python train.py --num_hidden_layers=8 --hidden_size=256 --n_experts=256 --d_shared_expert=0 --lr_router=0.00237 --norm_eps=1e-05 --optimizer="muon_variant" --learning_rate=0.00968 --max_steps=4399
Below are experts of layer 4 (counted from 0) of a mixture-of-experts language model. Rows are named router (the router's row for the expert), down (a neuron's output weights, with its number) and show model dimensions 0-255. Each number is 500 + 25 x the weight over its row's rms, rounded and kept within 0 to 999. Numbers have three digits each.
Before each expert's rows: "comes before" lists some tokens at least twice as common just after its tokens as in all text. This comes from a sample of Wikipedia text that the model never trained on. Tokens count by the router's weight.

# expert 252
comes before: "o", "i", "ar", "y", "or", "ie"
router:525459452518487522531506545474501528502531481470524533503482490492482482480547521489467484511499505467511526468512492513489486460487527524447482494493474506482491494527486492485481545564484493535518509482504515501518517514508504487459496492455514486469500528517489501487491456509525480531496499450524458504488501486453533433503513520475483501449519478540534488516494502507483525465492476489497465506487519509493498474494507506500527495512493520475518505525479509516478494489449477542524471514502522446448535503512494530499512492468499476521503493551504502540509480555515461529519504523519492469512510559431480472523478493516474475496519565536514498560540521539480514504526502531486424468496508532491519482514510486513476506508531499498464502517483486470533543492522531
down0:488441510524465471535467466495490475532527490481480482481450508477532511449477543484487484502489480508507503501499511491500552513482474510544473503517520506493468471514502494501528513476461503497496488480518496485502536447488524556484476539489483517502553448506493506502520538544465517493502490523539442525512474497476460479498533501512513468497477518471518520504494504530542486530477485509508506480516544554493498503488542541517519463483526502503490528496512491562494492514542490482498524521501499498499460509505509460496542520494502507524535518504467474552527499508487476483538478496514484525492508483524516470490484485526538494525535497485495557505503503468481456535513540436462513463505510528503475514471494496439464466528468496446516532504502499525533500506461469
down1:457462533518516518508502478488457509491457477499467495535513486518535537476439443485526508510488488532473495486500502512492520484520505487476506522521489524500480549502468475488477510467490497548498520450494502513488513485507457531491517527528484468466439453463493531496485465465511520503507514493485510514492489550485480502507517560464502495447516505484537494519497517501500491542470469476426527540505492507515536500517514517518463509490487497495494557521504490472479477584524491469518473525476526521489517484507538532546507525468504503471509543533519522517478521518468554487473489508482524508520547530522512520482509482493466484494482521495468471475508508546510529511496494486473458502494478497502506473530530449477522508508508536495523524506490503495454490473476521
down2:518523528462487510488503469482520446500507485506477513515508455451444544445531516472528516533497520524536535543470511530505509527496478506499525495507497499492492489493499500549456526473509503541463470565509513529514532534477494471475494478523494506463513473533524499538532541480461532467475488487496514494490451472547532528496476436501514492498456533458479487535495493485514497498484550482487467487503540505498502508481473512496524510520538546496479506513486537529510495503493511547480532469496476514458484519474468504473523483456517512494499531465517491489505487494520527527537444497486456487489502498482495520494508488507456457470508496531521490470495543528534500544514511475501502534483474498503454467494524495511504523510535474471486520528472457518513490462506492
down3:485498515538513516453529512493529479524481485486528474493510498496551476479474492506524474444505525510483497530499497493450509502494499499522520542489499506503450543511473571467488478514546498496514500515514461542484541510487488522508524490549506513456505501509522482509440461437477499514474503490480538486491505515480472531505462501473504483503477452536518553500502519515507465463501516534490522495503512484471511507518482518466553472456495504498491530487521520500455486503510500495464453491450459502513465536499507496495495506437532495506491516528524498496492508511522510469526478502486536520505524480542512536517487482499518546532495501517495482493469491498492498514501490524465531477534469525504475507534460514423453500478515475478523569495516521490474477546509531
down4:517504566502505515491508503511502519512459494522479467494518504541473502496508471473488542473499540469491492557502506496507496497482481502472501529459487525423498519483496503511547507497449514499512498499525500483489556489497519503547481462503465520503492539531494534465537457532519496516475500538543489510494463481534492538466487531492497497499492499518540532472465442480500465483475462502475479476497520455502496508469530468452476492529462498493498526549459498479521522505498534548546484496501505462526480486476499496493482527512494482479502500539496471494480488514458498474496489490510496504466498536494544488513517465532481496490496503459482522509501493532538493511568502512480538538523503533504492476506543503504523523455500492480515454482450531466460528526544483
down5:453457460465470503483502461483498508512520520428508517507535454461487518492513502504481500475541473470467486430520514456480497471517501520498499499483512477516543492517501543483474493518464510503480541522469494494528512484538530489475534537481503494507500473468515474506458537526510486510490488517496499479542465487521524530498494501532494464502503538492449529492501502488490524532507475543538496538483448451481536511500474475495499480498470466506506438492520452493517502531507473547505506528484523521505526514488485525520547504523494507510517525491488503524510497496469537494482494500490476483531502502519498485543471523528491529517552519450539536493550518488512516540505561466498504521552512463492552472456491486493488534488508527518535493505492484484494485512492466
down6:510506515504545499492481476468486524482469476507486483512485501458482465525535480498508511476521470496472473490472512498532521486508493488510463488490460439515492493541452522502465519528501523483483465476550568509508513462510495483494506484516506477522489503511485466543489489494534496466500501526556541514507513536470510455463485512516490555513460474482535482478490508514489496509500505523474467486486487504494554478501546539488552524498504541518486522492502496498450518503537542526553510510470453507485569492490487511489487457493517536480493487477524488493457535484494480511489506519538515501526518555538512483540482512482437514464507509522489516498464486494496454479477486508522479523524508466505479519497482500546484478467553514538497491533474514546511516461495513
down7:523463504496515497528487489511456466486493484520460475490452485542509498533511468495504503557540491497514486517489527508466513524494518523520474488524552518515473510488464466524500522484434516529490506480501483523534494555503481488541460478520477517494516510498479525515534498520493490475526474496516485462514471503514505539489494456529502466452470587513501488487474515547528534517497499519519506475524479522478504532492515488474543506537475490516526517490498503480467477496452449515480522488495494547507532546475448489500526456480481509467560516532462515488489475536514510486483452464501463470507506508462503542529486499507478495491464525532502505505486511522543479526446511492492478512495454536506531501501488479460524525485527473487497507497480520477513516532463501
down8:494474499521499488510495525452513463525521517455520488450497486490546472532505470499462512494509553498466447482505523497497519483516479511500530554491542526490510480476529496510520489524503497493538525518493486515472512491476508477520513487471479492496457523490486515547479513480501565517484474495495499507515478467501532495505551527503460484487501505555535479515437465517513473502510526481511533496470504489495544472493570470493528488502481545532477500489501528547473511503525521509541445501488490423496515514526489499494505500508489489467504525497476529478529525467521455535505488465538524494506486450542475525503499523474486487473572498506509554501530507499496494513483501468487484488527469490515495480492535468500508504478462505512500491519548463506434522476502484
down9:504492513511528546509513487477564448465496477492506521508526460511487492503487502489547521514479523496517474517510517469479496500525510499524483502487516494469511493531489485492501511537482481471477493504478503561509477514456483503482509503504490504481491504492470519525532464538476491472489550494489433514495496487456494508479470488505507495483526500485520498487563540486482546525496537480482514494445495531513504481550497475517510492531513481535530559518516509471486500556513529533482501527496482512490543500483506492548454513470486490515468453473457503530480496468517481496528508522517534472546511483462469522533508465516477459544477510463527469462494490506494501494465436511495538466542523478512528533505486521548501502521467514512516502536493433463505495466482483
down10:456481535480479467544487504535517471456497481511525475512476506477471476527485501497493497521489491478558505515518503458476541513500542481476544487519514510507504453511492524487520480511473464478509476497515497498506494506519502516475507500499509488505529506534500507512482492489505484499466510464467550554526472453476580520466505500505500472498494489529532478514504444524486522521492543475487487468509518455514484438513492513457489520505451466458485499522477486510498507524478511514467471505503535503483522472511461502505545437485508463512510538516494488501456442469531535494499523521517485524495490509550498518499518503509476530514504482539482479469554485546494510530495501501471551484523494463497490488513565518516503493466546524496510548561495503465517508501497513
down11:531518491491485479477545512514497502498577481514515492552462481483536484515473440488472451527471557495506529472509515482440511528509468504497524524484495494537461486510492517504486506517493516486507508492516522519526498560489505466463528489480525514512503504500475530532561476443501480505497504439470517449510491490468474511533518488532520498489521504460515497488497498518503520495514497489535463526474482525482486529505517525521524470500499482476471535503494442511513515465521487516521459500469443482545513501532436531494491502494461529522543513500495517529530527506509487491540513480482498546519485525521468502508490508532464467497526464523481488448485467531486514516452494518544497498542511473506495480482474490497513474523497462510501505522492470494504452515509529
down12:514495503461515465516493534555470527504495497491509515498528498468487490496501474446472470484499548500513527482475523488506487526484496536495453463481485491446493522513470487463543531519473499498548501506471524483504525510492509501520522509474504544537487482471513494493459519533465536492475546515504434566517526531495501472487520480541493499533522493507511500500535521454510492470507473450497476524485514474499505505478496482504495473503512501453488498527500490498525507514494567480503528477500507515493522529542510515498506534531516515487502510491532530505462489472433451495482555477471489487520504493483499506467504505498486525505478451524508503485513455455508506527493540513509516498479530502528446515569474508480504472459486466509487540524481468536510528450469537
down13:462479544507467513508486510449506512480479486528515523546522484480534469480553456486470526480486487483525516483531508501479506481519504470534491490508525480477527485492482484555538495513464499506526515535510461489531468513505509525460509507497510517490529486510516491536546507504515516458531456497475527493485522475496453515541497495502486524511457423482527527539513476479474516519496453468541482527482485479531480493526483494514477519521519500548460510492485482511519467524505521531522528459515469491550524494508459485496522474543501510480479478455526483475460505441497505513501482506491480517516561518511503480455492490460533462462489486469451531493484467504511495525496478568504484488472478513488468502485516527488537509534474498482516509499533509509530546492503502
down14:488482521514503503512496529483538559518547501445487514477545492479493446513496503515499497474511482475515527452515475508503508509500485440497502507506490518495519500492513482549482468499507556487490479495486506512489483508511440502469498492540497486507453529523500482515484489547515482513519516556458483518477489479512502498508541528520493478514497451510466481454480471492532479434481538464533459506484513524514487513514503517502458437482476483485519525457552486515496533506505508495488491551473539460543490507499512479488492583458485502495532483520498497482535518475506495535506472485461517505518513488477562461472502462516545494522481513538502507516505490498538528483559477522534483481529497495479505488475510531488470476495496513517516462524533511534481511510495498
down15:545513504462484497471524517497528539479562516472488499491523494496507473491461506444459459503498483502517489478507466515462509470580546519481504490462504536516486486491533483512502481502546473522481494529504489468461506401461487491501511497468528483522512529478551490502444487522500509568486504513521514497488514460481511508515499488497484475465488484509496528520476502507482540473482507504497479508533515463505518509491517505511512487529518504522483458449435507471450533494529489491489550558478534502462515573503490516486480481521513530539486544544518470496516504526511499514526519499460508487530493483509530458491488514460524507480469464525478493473510508502498492495506538532492494503484504510538507489499475512507494463504517535498485497502524503481485517473513483
down16:496501496507462472530515540465514532527514506477530499495551493497499492546478510497461511506489482480464480488511494494491432449494482495524472500488460469489505540549490491484503475483497528491478484516478506552491484518495528470476537495487501492450504539481528513498490526483504522511517466535466513494506529515490469540478468499505528461509495456478492466539492514509513490505512447444518476525510521479511500515480508502532505487523492489544469518497482528454552472451517503539503483447483475497483529525503519483499491480475482520499532501501508499493508434450515547504520500527543511447497491525532528533477505515470502521529471543561473509483503502533500520505496527505554494461537483502530473452488507439478527520504512524451523512506514482498530474488498513

# expert 181
comes before: "a", "ar", "i", "h", "an", "al"
router:527498416517493517504500547473526530513500504467536528468512498530490502506493540499510512491499509450498491505550515523485454495499452555498506503494505453500486470522493482488469457516476543549487517512526484505509492472499519508518467489477496498490503526483481490551503448524487468525522529470487514471519507473491478495507529477518511491458483451529500490524514488526510511488526481462480464540508543506484500513522486508473517496507466483501503529505522513516508478506471479564551441471526486446451487495509523527481552518477482482527471504518496502518503473500540478512482502520500487520541483493486543477555495433513522468563488503500545476498524498498523470498539484464466465469520504506497532527533521483501526487496529461489493488503534465493496525520485504
down0:538439491522512561505532479503520489483517501498537474524481511531472510494524474536476497522503504507490487462508484467515496439524491512518509466486520526509470496522484467482463507522528479547512473512488502466465494472521474466476523487495515499494481471524501502516481502489507498485521561490521472510488499525465475477460499502497498502491506506498494457498489543527493440496479532466498511451501462470546507510483543515442540532473500491527481498519472489515485500541522494522508486457498502527509468530483543571462490509524504496491484494494514526511505526455520509470528519491512527495511508558474477510488508510496522547525462532560500472466517447550506500482533547508507470491530450505495546487514503510442516476483499485527524539519467471495502512487490471
down1:482537465486475547525535466491518509496455485496519511505517513513507507503521484507482486508540470514472526523490561505499515501546480526488504550512469507477530507536460520495513491510477489493446520534484480535548529525449494542476470478447485513526503480478485542547514519495479481490505521483493500525527472504473484480546525496519496502503477538493490454485468517512507495515543505463486515497533443485525506528495527518493475480499501463505487533541498496484464500528509529528524496485458490486454491501480481493534529520500468493494502504497469511497490516503494513524466483464478501525525464516479524488448472488505518515506547540493541443541501475444522500499518486446519482455498508473475510501521460484541550531532483519520494495497487475456470461546514475
down2:501512522484476508555487490489503512488512475503499479483555499520522491487504502510501495424541484499462499506503468510511538475504475534506535526534509514443497460456488497533502521501455497485475537508520458473477494475472507519465492510513521484487553519476516522498471480527533489514483505520518498517512550498536477503499495529486475509494519487459506517504506480460529511515512524486485494507498548467405487510479527493530467485504506503480464483519504500486495505542511521479470495495447503451476485484491512516530477506481522485500469526489458535490488476515514485521503480545461487513549491448538509488545479454482490515466491507474520512510478505448497462471517560470483526519505463483489500517554514520526518518489512528527493470456557526543525498509526482
down3:509517468475514493465502455488496515451488510486520484497514518500503508460481494499498464493548458458438444466507511474538505536475534548546517500494517524524495526481475486488504453494500422488490484497461481543523470487459488535530495520489487535509515480484476532485495486508513482495511549515548522519525474493494479493503504512445493478484525516524561533457509526477489480526497481542504523501496527520476528484508578520475501497490523476498476457510485486533514491472490494482503529490521485535529528495501483502545475495533492501532504546495486453491519522478499500484499506504439506467528519499524468510549525500487486492505475534492536504486474490467481504449518498511527501476497523514463535534475524513496467490468527527477507513519504451521487492525516543
down4:499482546559508510524499509536512437474479488538450512511506498507462505517501525500491476480490454492495459502488493513513496514530511523493506501519530505499458539436509497512452505518488526494497526499486504442497514509540487515513496499506467455486509490510529502495513507507500479463497491514552524482517497499485468493447526504477513523460490518466511533517500532502481511530479490493541474520519451532526518500507501499497471517465464521479517489501518508496502508530525498500514542505492501534475470476514510457497508466474453518463501493515508466456487564496504557509454467504486503504502524488544554537500486510511538524466516517447524485554534536454524488525478522496509486505503490477518472507475496453515461504526506510512484569422488523502519501512468467
down5:530519535526492520500482509505502450495512500530520468482467475546488476485486461477463546536511506469480502494520543513512460533503528513494512489512532524519566507485472477523493487507480479461501458471509494487456516490503508528494538474510524496496494539450494474505476480510503541512540471532476473518486505500449498494480428531492529477514496470487465481523532527521505492474475488467503475470469510534482484533516501446497535513518468501508501493500520494484489494499510497499518486459519496486559505463487499524513524495500524537514465500527476487510479466479492551500506506529482520498452557487532476516502511514446528536472503523529480531494543508518501539518529506531508481450448435515496449494471538529498526484507536514494476477477501530494529514509522467
down6:453488501477521546489495477516463485522496482499494472500552478509493478423509451460484528537487462499502529551513492500515492495509454466503471487495538526494510537503555493467525496507488497480537499524465503508531504504510480516464533510511530509463497506507496465504516518508533489473445521523512455541477493517487492493543482490529479520499515501534536505518561488488502493504544474523529487484519474513498510489576468486527503525561507498523514538497528479496496473489512534512501505517486468515506490549496495526515495474489451473477500544513492472481499491528462510525466486498447524514476487461478506520456518525577488513465500477520483471507501496523489532526477485551479498512490471492475489431497498515502517511472500463516490533492476536494521470504525496
down7:503502496534487543511495509469473520507508474542501480533498493491488477493544515526507574501477490520491539537472471504516515478442490461477480526506538491446499482491502548516518517522505502519493493499533521518524529499549471525491514475499503491451513524483496487524515508493505476558489501530486486541464492488487502506513522489514481480544489461523520535496467483530512521495490546489479438555491502494475500531475522496495459510461493489508512504512491459510502490511487506504482450454464458539493499469481538496505538524472513508507492548542466530486491456460526489453489478464482520490487489526510456543553466515461517474470513522507530466492486456517513458512470474515471533499497470466521468487503484562498484475516522471466525488518502506520489502502525514
down8:477512516469506478537482509436541485499495517515501504485495486491536512543488486537465468463553531485517495507493508538485504487520474540528519500494490495493521536462532512478505526455516457540507490515501507500511527505474477509513504513542517463536497510497493489499500473513502500503518483489497512472508502539523460492547529485464492519513524512454486495533531543469474519475492467545494515533482479494486503465519448493496512502498480473426492538492468504526486509504507488480485506540514472491470477503518473485525497511517501495433485514466554509470508509547466520504503570479508466554528432525519463512518490481500471476532509534473506489462520503481530547502466540480496491509536512529509477516430486477473524529495504497491503487506522508449485520480473519
down9:501489498504482480460517517520541487536523527487450470487509485472495491496515506486497474560524542491494514477497487478481485433486450512476485475507502478506470481484472487533492510469444525503537509486504487492478524485515504482440530529498485534462512526529524498484503496527515463475541481471525507487466484481494490481472519464519491476535483505520484498459507496510505499543550501488526522512491507491461483512517483492487524523486514489472564524490496477511471498508536496483464484508522481487490535538470540544501495526513500506520582498545464473524521505487484504517550514479493497476494513482508473511486471478544505531538472496524501568483513509535495499494508512498556523477520524466509443512444507487534472435483498505468520464490532491547513507518521480
down10:461496494464480482446493485532492536501486541526504546508512507475527519518451518493536450545481444499444466526472521501511486502514519493503520509511537524516526488556481458472494499528490512465505524498453483529540491470519491498477504483519521487508484537529494476543433469496533491493545522500483523500520487471474481531518499479533504534465500411501481460508510480451542480496504516532460460535520520481487497500511511531513484507479516555529527496493510484501493506529455524513520544527465486504484472486484495496502485496477470487488517496471465522506501537474515488510521454485481481535547508484500513459497505525498522549483487491493503489476504494505520480536539512503473505486478492488480495517483459511485493517498492450497498490498534499445534546512540489
down11:505539523460502490471497467510495479517474468480533521486482474484490517472473484541474478499459518451502520555473464479489518457495511486499471511513474492490529528499480476521534475535481527465481561506457501467533526507508525472462515526510481479524542530499510533519497472512511499520501478511488474472458493503499494484471555476518466457471493470480472479504516507459489509519510511417510515475529503473525501514497485475515527498474527452480548492554509484507479485494511520525514468537503495456508452512494541526512488507488506510510515566466522471483524503513500533515511502461500542504503472531498504506487520451497526512490513543500494524501529538502460509519511477513506532476510492534477569507446496505501503506528469518478533481509507531495543496541469526
down12:502538479488529487462500477515559470511458524468504472538480520522509488453546550449511495475490530499512517429495470474521532509502499521533518531495512489513493522512499501507469500480455505493471457491537501501521458428484460499489453524483529492522504499471503433517471541490495532475472450492486498505498496515543500481481526498495482499510502527469477491485509504503507480493532463511552527487541500501507505518528491517473524463508492492561512495468497513489534536522482481523519467510493445497510519508520487488486478549526492498506484484459493476552479476524516506486476513522575496490497493475499491534474464497479527534459510510523499493527503509462525480502481477502475492526459519536529481530505474491501521487467515519494515529525522492471498549520553494
down13:524546495467531511480523475477548503439497478515537479496510474511528508451524440484519465489545437519487529491481503508504510514560535483540444472517492512479491529473457513508493523497523483516493494530483510512495512472502499546510474510491467557460505470476499486462527518509492495446509527530540478524486471513481477446466487517497560475492485547492503463492497541495500524518481479514501535475486504521460518499520478504504508511520463510526506456492485516506457507522505535467513486510464528518459481513476497487503519493500523491454541504510493500505453516460527440523521474507487487490510472545481480482523490508515511500491526471515519517501495454474530493489524496525498547541489487494508463520510533516552447494547529501477504502521500505485485509504503485
down14:487454540501485476515506446520519524489494536499566512493492528465473469528522542531488498529550477530540498495484497559506544499479522451486476449488475465484546499545496513483506523488495476501486533493487518486506527502473490561521504507509511492483498497525506519503518501537473463514504484478482446467490467517489477486496510486454497486507510529512518535500539459493524483437502468489502511513470514487484497557488544502454469468499467493490524500490521498503501545479490503466463537467479471509522495513476513485508548472528510478470504479551494525499516551522497481473529502493504471468501514497514457467513507530473452499548474515502541506505528532499525486522490521475510519473477516486483529474444505511513543495497459489492485507491504470537469547513501511
down15:559480489496459488519502464544499501472544519498484496501496475454583484565512500521487472518484499451473519483477511512545526522510515498485523495515506504522495489484522486476493498551498481474496484519497507520535473534498492503494472489489501502519558515449491522518519514490514486472503511476514496528523506478464509506525535498488491514496468514468515472483469493503512457510478515483573505537479521494463500472483516428536527534499529494526528476466513539549500500506501527510445474543523540515533498491494498532489553517487505484491503574459474498494504500507509497507481473477483484517526466509500458547488496498464480480502511504536544461500537472495499546476459478473528529475472492540506481524479527507512502503503482477499529506496462465491485478482496462
down16:474459532491465516494511482536544470543539522499492490503494551470467480531488521490466506514494497498484474489510516507513525500501521519500485501528506462502521512470518470499527519469548491520488517542492491541480509537526472501476513517496513510477544484517524502545536503548513469524468497502505517499535475502517520526490519494559509503555499504501529493509415495505502514487476490524554502487480509523487509500502445498478466500478480494531501472500508508497488489485502503502487500500480526500482468527455517441506494511473493533501525536482515476489456515490455498450529507458514498481521517488494501489469505480480507532482460520504515507501505501536500549497463470470493499498498476444521478477490512475492552536456430479528507554501450515568437536491491485

# expert 202
comes before: "\n", " The", " In", " He", " It", " This"
router:496483467492493493504522504510539506497544485490484499460519448459470485524539526516467508510492550446520516501497493551517478480498496525468487509506545462527530459555497517472462464554430511537498544509516506516488487491521480497474476473452512484491541505528510529503522491540489512503534537469500503481505469471477501489472506481498507511509520480537507490543502505491511502468520504435517491493491526491526450479483480493527514459506468520450547489523492527530508511512476420537513472495536494486506518522494470493498527542472497498522548526538508493482561458503501492519501522517489472520547475511496485511513515457523501457536455488481517493527502510496477518530506455481480508489521510491468528495502511520518498463515490500487490501474532453503516487490511469
down0:500521526461486502483473518497534514462533517489510508529496505535499547490489464478503492505515492496513464492481471473516487494475523519511523520488494530477484530444505482464503545494481531531524515429496474498514481535524478505480506458521508520532501478506492523450510490482521484468526489470462479518480486521440487467484500543498508541491513601502473497524465514545497495488524460525531521513483514488487551483534466526513509496526559487556548496509517503460489525496542458484499490523491519471485513479485468523518497466510480481508529475499513525510457497489502522485515484510533519513507521485490464507522492493490473500510458468484490496489505527483520470463459487499509455521489515515523520454504484521492477547462509495514513539561447501449489472516494494
down1:501494533522456504501512504480498464467550518486473517495509428517502500490492516507509489504491463445525451496526449499495518534500533501482515498494521531484471504506496467491475514477510544489531484535521516485477489534527538482519486538453495499532544522495484497535499529495501459526511502498499469495520517496476480519529502467548487537450518438524500460525483520488501537549505519506479488533514491487481509466452516490481461487499534513509492502503530511491496528513483506542535471475479504495488477478539508565504509506462511519564523541509496510501465488467511503453478476455486502510458511496483527518502514445497481521513495531497490545463480489480497476448466489516475482474535505474535473508492513518488525505501557482497516454535471522518549529487525502
down2:471497492505492538533440525440520526477480505505518544499461498540516525520482494509507511508462527513480489539538529512501468461489504494472488463522500504486527532491544518522522487512542496510437552500486471495451493495516504499497471495488507501508476467566462541510490449478476525511515478510509506469505489476500505471488545509528490501489501500538445508515486477471503488498493497455469525505540546462503498508521461515497512487467496512493518476533498464551531501498489449471524485497481511518558499488499546503514519497530522520485475513540500466503491500494516489511522488496504513490588550477486494539479521496485453534481496499493489470505495485536545478492472491484529502441552530489492479509515501504490498474514494460546547507520487463501474507479486498
down3:493478498463519496510528525499469527488474523468516503506543522477506500486468508438517485496495471478494494497486459528516495529542557483466509466536499516508494491486507494519470531499503465501526476494423536506505459511477481497553503484484476492521504462517524480474422514453513517475536537477489477504505476497490527474543500462511523502562517497506504506492544512524550527493516512522471502481452453532487486511501458519513463511493494475561528491519486541467482525474482539475493533519541543521546506482514545483504471470501499498467476478498483512497505511466485456524527517526482492492523529487482498471526502546469485485506487491519499544473470506453476519468484484521515505495522502549495540516507490556502481500505507507506488555496499469529504516490504485
down4:486498489539509510522524448499473493522541515474503513492553489482478519518513550513487482491517511513535503497487467493496551498498527565490495528504526496499500470546506514463490515486467512519536481472499499515510524495473459460464568484528460492508547495457543480460510486500521450532529499480466485461492462525488515566494509508452549548505489553501476485519502495492534474487526513532477510489462527490525472464524469514457486515503477497481510513452514465485512436527514484457479519533512486510489530501502469524506508504487484481514521529490492493477518525497476488501509497494520524492467536519483504470504487490511513477508481487503514508516473481496436479557462454455516478475513490489512493472458535517486484499475536520505516503467448520525503492500522521
down5:477513492496499513542479550421527476530512524507525487509499485495483499498537502487526465494531523507508453490555459498463518471481523513506496516513491534487512459494547476541488489468496518477549521493484503513495516480526561495493491482476479509494493481470499443496507500501502450507470484478523511516488504475519545534506511514491508511441497477503479506543497527509474496476469481496495505512501511505513497498526495514476517495486513503512469481485497432520474483471526482487514509508475473468503544509482508515554527566495508479546505458456514565544482547524507496516524481476460489518529473474488518485505488492505559498515494492495497463482534541468568494473505473561457517505482485475528533512516530515492507493503496496493510447508476489482489489524511441
down6:493539481517513527467440480479498524507509479454502487521511511483481485526473501442518513530510481511484523436494469512526490469501527512495490496526503498510487519525496471478487485496503512517517492487471503559491508488507501511498522501515496498494498537489516504503498491513499539506488502560513500485473510536468505519512462543504462521490498407529493511475549498496518498489516506424472524507509503493493471541512493490524493525474507502529510537538466465489512474452471523516471480479506490440521520475525493475508473525469535480492491530520523482542534467507490500487477494581468505506533502489510480512513434447535504507507545480492491514542502525476478454492492496482483499468504475527476485512479537505464497497487499543502547456509555505540519527537481522
down7:517472512533511533562510498498503484488488474494562492498486488513516497492505510457484490465498477500513462487464473522509519522513488474494499508523531508491522570508470557520463470513514512505513499507477493505491510491517455513543520460520509462486510509519478475500503464459501524479491528468494510474513474494483508458530478556486491496512460474501490521519484544525492502552508480533514457485478489574509517504470501487521493464517493562496453496514512511500496538492518443471511442490537484532529507511501467497515484514500482568501519530513504511460467488446468516472468519515473497519578493536501513510474477505470526484488520552484528489473513472504456515519496528523491485537533490519491484488483523473493521502499477472515486526485477531481544482502474531
down8:464504492516510533461493506542445465495487471497496525534492516515447476483479502516508485534443536487490517461516504519487487510539513494525532521529473516521514499493490480522470529450513491487552507504481511476512495481476482469521520504517541503470458531512483506493473520531491503540545504459517514478506503496502528513532460505518448535543472498539468491484480500483527469474520480501479497446520452500509509503485510542502487486493496515439504481531509521449493475538495476525468508485510507513490451529498514472492496466540528496481537424483535520500448454460502473489559520513517484493491527539523439500511497515502511516541517519492468534504496456498528532505491491537533509477518468533503496498501505531488487517529501521497474509505508510468513482525543531
down9:450536485481553477508540491475450517501487504486517514521515480439501455509506505523480510484492484507503517522507517434514473451523491485470549522544506511499514505510521500510499424500476504531496523491486448510489484483520478498525483528513480485535464524530489523506479529488496546455534509454480470503526499477511493506537507518490494500507500452519505538495520479530464535499514519456499487498498485493515493519517509490487498500447522502486574472528451496529517524535480505487521481500500471458497508502566506477494522475510533498515492525482490500480452480505485498545504450504515503519503500492493492462466560477514494497473488541486460549493522471505521528496484495534509528522517518546465494489475524501495480501526499514470571504497498461468456498505532470
down10:515477484488492513544481490444522490487512504484517546487524534496502507468517499465524520488493519476548463505545475515504511513492484491410517484475509465528495466480515463519505501532525526521536490479484475455546501491523552507471506466530524536485511527485521472511519504513484482508469521483526510522500468460452514516513525473483517499468501375497511506505513533525525472511457504531517539479469472478494487467475487454462480513468483486511492471513503489501558536496484469520523528534494493548492511492503520512525523531471505519537511516517502504509516491497505484548492492521482474513494553481489517480552509451489469515500508498476504500521494499528480514481481494522479462463500524514465520507504504492482487534471529456519511537521466516499522507478500486
down11:516530492520516569516533521446519504491480478493489469501512510512495484482493506553498484533514473512468490561486508514474508468537549465500514511510522516505510442494487482528538504510534505473456454473522497519507517520475462491511497507541517456540484486502519474492468486514488502499521487465497485492475488472509510460493528501532466532478491472529515507473486521504532497518508521494496531563468443509586537478480507504490478499475460521501461511491515490518492494461437494472509489525501484491497492466496484507511507514509528473486450515505525479482465519472519491458463524507535512479504543527520487539491479490494468499501484496517503502496546499450466517509547484503512508517439498519567541505494526501486458482529490524514516460516522514485475468533485512
down12:496512504498517489515490494455445489522481505490496477479481511485513556487484487514550481503507491523505515524479494472484497468533525492516505506516508476476512512464514492507509491514544470506509472555504490515512523491508496530431491449499524513489457530521538470573516488526481533549445497511454508470491501545456493500487509473515504457473482437506508499503514503484499523511529537497492476499499451491524511466529516482493511505462475528497526521488545499471511460469506477506450501490520518523506501508530500555504551514478490480602500505536461485495492540516568504504481460517511490509485521480456474479498531503493487514474506508488488514510481502557521506484520452508534478536505503511492512503521504499481513509466489427486499496512489488491534494472520480
down13:496533529473512489467490484475499487535498520486504540473498478501522518489492468523475486515494479497494500460510522472555449524538477501525515493510513535498460496510485540545479476500476455489493464473541471522504492498480452537490484508540511485502537491498467513489482532481503527535529503500496469537501515540507503566498527473485511506512494517484462488487497473471508547539488466528519455484522452516501503500469512490477472483525550548515525494479503515515493486524516494451465538511467480524494471493527460451503489510487524526504480534492489486419492492516467523498471499486508486520516472495486545483487449488481523456496502513567487518501503506493566529511440517498467484489517490503530503450513485501482509508526550489512519466485519504521489477477552510
down14:543521527528488527523461461517511500540495478470518472478541529486490511474474524493537495513490487521521480497468454505525513540472494456504499489528516447514518472518488488482501515505457522472488502499462491461479501514518514498508505540520498511508522427509533483480520491480486489487484487513529522506467515539527505511501504518472481472492523526458484516464495502547526488536497529494477527490496510563514462497490490510485581534509518468465484462499536509493480512474476500517527507495490507508513499478467498468543492445540543476549477512490529446495487492491461511473504510484536504489470530496551480487463549505510523542475496516487442508471488521492503498463472547502524552508480495504496485542485512490473530464500533461540505513462483494492521541488522483
down15:487513538499474480444524496476536475502472534454440522499491528539492507469504548494491454521509504530502517477502537485500543537511478495513504474469501538498477508472504521489525495466446513539552464518485497498556523541490534534493499493491533495497497497492497505517441505515475520487487574482486486493472441528461501517494488547513495450472508512492511501471484497505529466515486522503545484512476470467496512459489500541525528455488480503493469468521505504476515477518499470505520499454482470503481504495548528524479525506533528499481532469515493493514518530527506558534489553522469490483520476497465509487514513523509500501516470510449483515479508520527494474472522468491542481469493529504492515504503558524511484476480500459500501491532474468465466532498483513
down16:501503506523473518531548514518501512501509499517511522508485495537534473512532465490490475458480532514471495526485480534486519484489462471492486485501515497461561465492496493519507493506474518482527481494554503471466499506474504484522501481488499523528514465517482473537525495502467501504495528485463494438529508453537484519518543471492461534490512510509476522525465554477478531481476478508490510471477500548532469466463487480452454485493492517528469495484471481527521516495479553444494516488531498526509419530479482525502525482446488485502468504546478512531528512543506497542479506498509535496518492459477477519478517523501503492480476505486500502489532499476514501515522512491514513527513468480530503522505540508497589491494475476526491512500517497439503532554534514